config = dict(
    experts_per_token=4,
    d_shared_expert=0,
    routed_scale=1.0,
    balance_loss=0.00291,
    balance_bias=False,
    init='uniform',
    init_std_qkv=0.0325,
    lr=0.00517,
    decay_shape='linear',
)
Below are experts of layer 8 (counted from 0) of a mixture-of-experts language model. Rows are named router (the router's row for the expert), down (a neuron's output weights, with its number) and show model dimensions 80-159. Each number is 128 + 32 x the weight over its row's rms, rounded and kept within 0 to 255.
After each expert's rows: "comes before" lists some tokens at least twice as common just after its tokens as in all text. This comes from a sample of Wikipedia text that the model never trained on. Tokens count by the router's weight.

# expert 39
router [158 109 147 111  94 175 157 155 129 125  78 184 197 188  73 134 106 188  98  95 115 199  85 168 151 106  88 121 148  64 123 111 161  83 161 180 211  94  96 139 143  96 148 122 127 142 134 171 120 126 147 132 123 201  96 150 136 126 171 121  66 206 129 187 143 107 136 141 147 102  89 145 173 114  82 163 171 100 181 193]
down0 [124  85 126 112  69 162  29 114 143 174 114 108 100  91 110 107 111 123 115 137 114 111 154 200  82 149 143 152 122 136 146 147 203 131 138  66 148 149 164  83 155 186 138 152 119 119  39 130 154 117  95 125 143 134 122  91 163 118 105 129  48 122  73 132 139 157  71 113 134 129 117 136 173 167 113 130 130  62 200  81]
comes before: " the", " a", " ", " to", " in", " been"

# expert 47
router [163 136 142 163 150 199 115  86 180  97 197 163 100 127 122 121 150 137 117  96 124 105 142 133 100 181 117 151 128 145  99 183 219 116 110  94 147  89 132 126 146 156 127 141 105 145  97 141 117  95  93 150 131 146  98  87 187 127 158 123  96 170 156 171 116 100 131  67  63 115  94 131 151 106 188 111 157 127 133  76]
down0 [117 104 143 143 152  93  71 116 132  97 174 127  81  53 187 111 164 150 175 115  98 102 122 135 142 165 166 191 117 164 104  94 151 140 145 141 180 172 138 127 130 115 117 144 164 115 129 138 128  91 128 168  83 147 142 136 174  96 115 110 124 109 155 123 113 125 154 121 127  80 105 107 163 135 131 147 140 183 133 171]
comes before: " and", " the", " ", " a", " which", " but"

# expert 8
router [172 137 120 168 135 116 197 118 103 114 161 110 147 108 127 135 155 120 127 137 110 148 145  79 148 105 150 180 126 130 125 131  68 103 156 188 117 133 168 150 221  52 121  95 142 117  94 114 139 114 114  65 160  74 170  95 139 129 114 149 116 110 138 103 154 162 152 164 130 185 196 172  35 135 137 145  92 135  97 112]
down0 [109 135 173 119 144 180 200 141 161 128 142  71 108 167 113 114 123 142 160 156 133 163 184  48 187 159 126 138 150 162 142 159 147 100 155 178 164  99 115 146 160  96 165  61 160 121 115  54 146 132  80 111 107 123 170 149 137  48 189 135 158 129 144 142  99 124  75 162 129 120  63 184 184 128 130 122  74 161 122 142]
comes before: " |", ":", "s", "==", " ==", "ball"

# expert 9
router [115 142 182 120 137 124 156  86 137 105  73 136 186 169  90 188  91  85  87 133 147 209 106 167 151 195 137 171 109  85 123 129 127  98 133 196 138  84 133 129 104 102 103 119  78 120 149 153 132 116  90  82 168 159 124 150 135 105 103 112  75 171 170 181 122 122 174 157 155 140  85 124 135  78 156 131 177 117 170 123]
down0 [137 112 154 114 182 107  90  89 154 134 152 176 131 117 119 121 155 112 140 131 142 138 101 159  50 190 122 137 106 134 128 167 134  93 156 111 153 116 131 107 108 204 142 108 124 147 128 137 139 135  96  43 147 145  81 152 134  66 156 136 192 197 148 137  89  53 147 192  86 118 143 165 158 130 161 154 144 123 168  95]
comes before: " by", " to", " in", " the", " a", " as"

# expert 54
router [ 86  88 125 161 109 136 133  82 181  98 151 201 133  84 117 156 118 148 105 154  91 115 131 169 131 187 194 162 141 117 144 118 121 155  97 122 130 129 163 159 134  83 118 158 115 155  86 194 105 113 138 138 135 153  52 154 118 152  83 122  71 111 100 141 118 129 139 138  80 170 145 140 151  77 108 138 140  83 138 169]
down0 [134 138 161  99  85 109 138 137 168 167 153 153 140  48 137 117 117  59 143  53 129 105 146 161 126 120 109 125  87 128 102 135 174 110 149 130 129 166 118 181 137  89 137  94 128 125  86 100 178  75  64 114 158 141  91 100 146 121 146 163 136 104  93 149  77 105  75 128 168 140  90  99  86 107 156 239 106  78 119 104]
comes before: " the", " ", " a", " 19", " re", " his"

# expert 26
router [ 78 124  94 131 130 127 183 106 100  83 168  87 112 120 145 135 119 137 143 114 133 121 121 119 169 112 173  86 106 177 133 149 128 125 178 142 138 166 178 139 152 103  84 103 153 130  88 103 109 139 134  82 148 136 113 138 114 146  94 108  83  94 152 132 145 185 127 139 132 171 165 126  84 140 130 174 146 100 145 166]
down0 [ 85 132 146 118 138 192 166  59 116 117 158  91 118 123 171  77  69 169  96 195 145 114 155  98 129 190 155 142 119 210 201 137 121  82 112 115 105 129 137 143 126 126 152 166 188 157 151 166  80 158  52 141 189 138 160 112 191 163 142 130 158 139 185  84 128 110 127 145 127  93 109 152 169 181 146 123  87 102 142 144]
comes before: ":", "s", "\n", " of", "ed", "=="

# expert 40
router [123  91 106  58 121 140 122 152 118 194 154  70 136 203 124 186 142 113 128  85 134 135 124 122 145 138 117  84 198 120  95 187 135 124  59 133 181 127 120 113 145 113 112 101 156 121 159  94  84 114 145 144 112 125 126 116 174 171 205  85 118 180 122 141 118 141 116 112 153 155 139 180  91 153 171 113  91 113  79 175]
down0 [ 73  86 133 126 101 160 147 106 168 142  95 150  91 116 195 145 117  99 138  91 127  97 103 133 163 141  66 149 137 133 111 144 106 153  98 117 126 146 135 100  71 150 112 140 160 103 147  72 130 128 167 140 113  96 150 124  98 122 124 198 178  84 143 125 101 157 102  72 156 158 133 169  73 147 122  92 132 107  96 128]
comes before: "s", "ed", "ing", " of", " in", "d"

# expert 23
router [170  60  77 130 121  86 152  93 108 141 106  76 118 174 115 191 109 125 180 119 161 132 136 138 159 156 142 124 177 135 139  97 101 135  95 183 117 165  69 162 149 136 101 105 148 105 190 142 140 147 162 174  62 120 103  70 144 139 119  55 138 206 167 159  94 138  98 109 121 159 141 142 126 127 111  52  99 117  96 141]
down0 [131  73 114 167 168 182 113 109 146 130  98 145  76 156  53 117  70 101  67 173 165 162 113 169 123 133 144 140 120  57 138 168 100 161 127 115  83 134 116 121 160 106 101 156 162 163 140 184 134 134 141 150 112 116 104 149 145 116 135  84 125 177 115 127  87 125 126 142 171  64 202 131  24 137 122 183  59 136  97 163]
comes before: "ed", " of", "s", "ing", "d", "ic"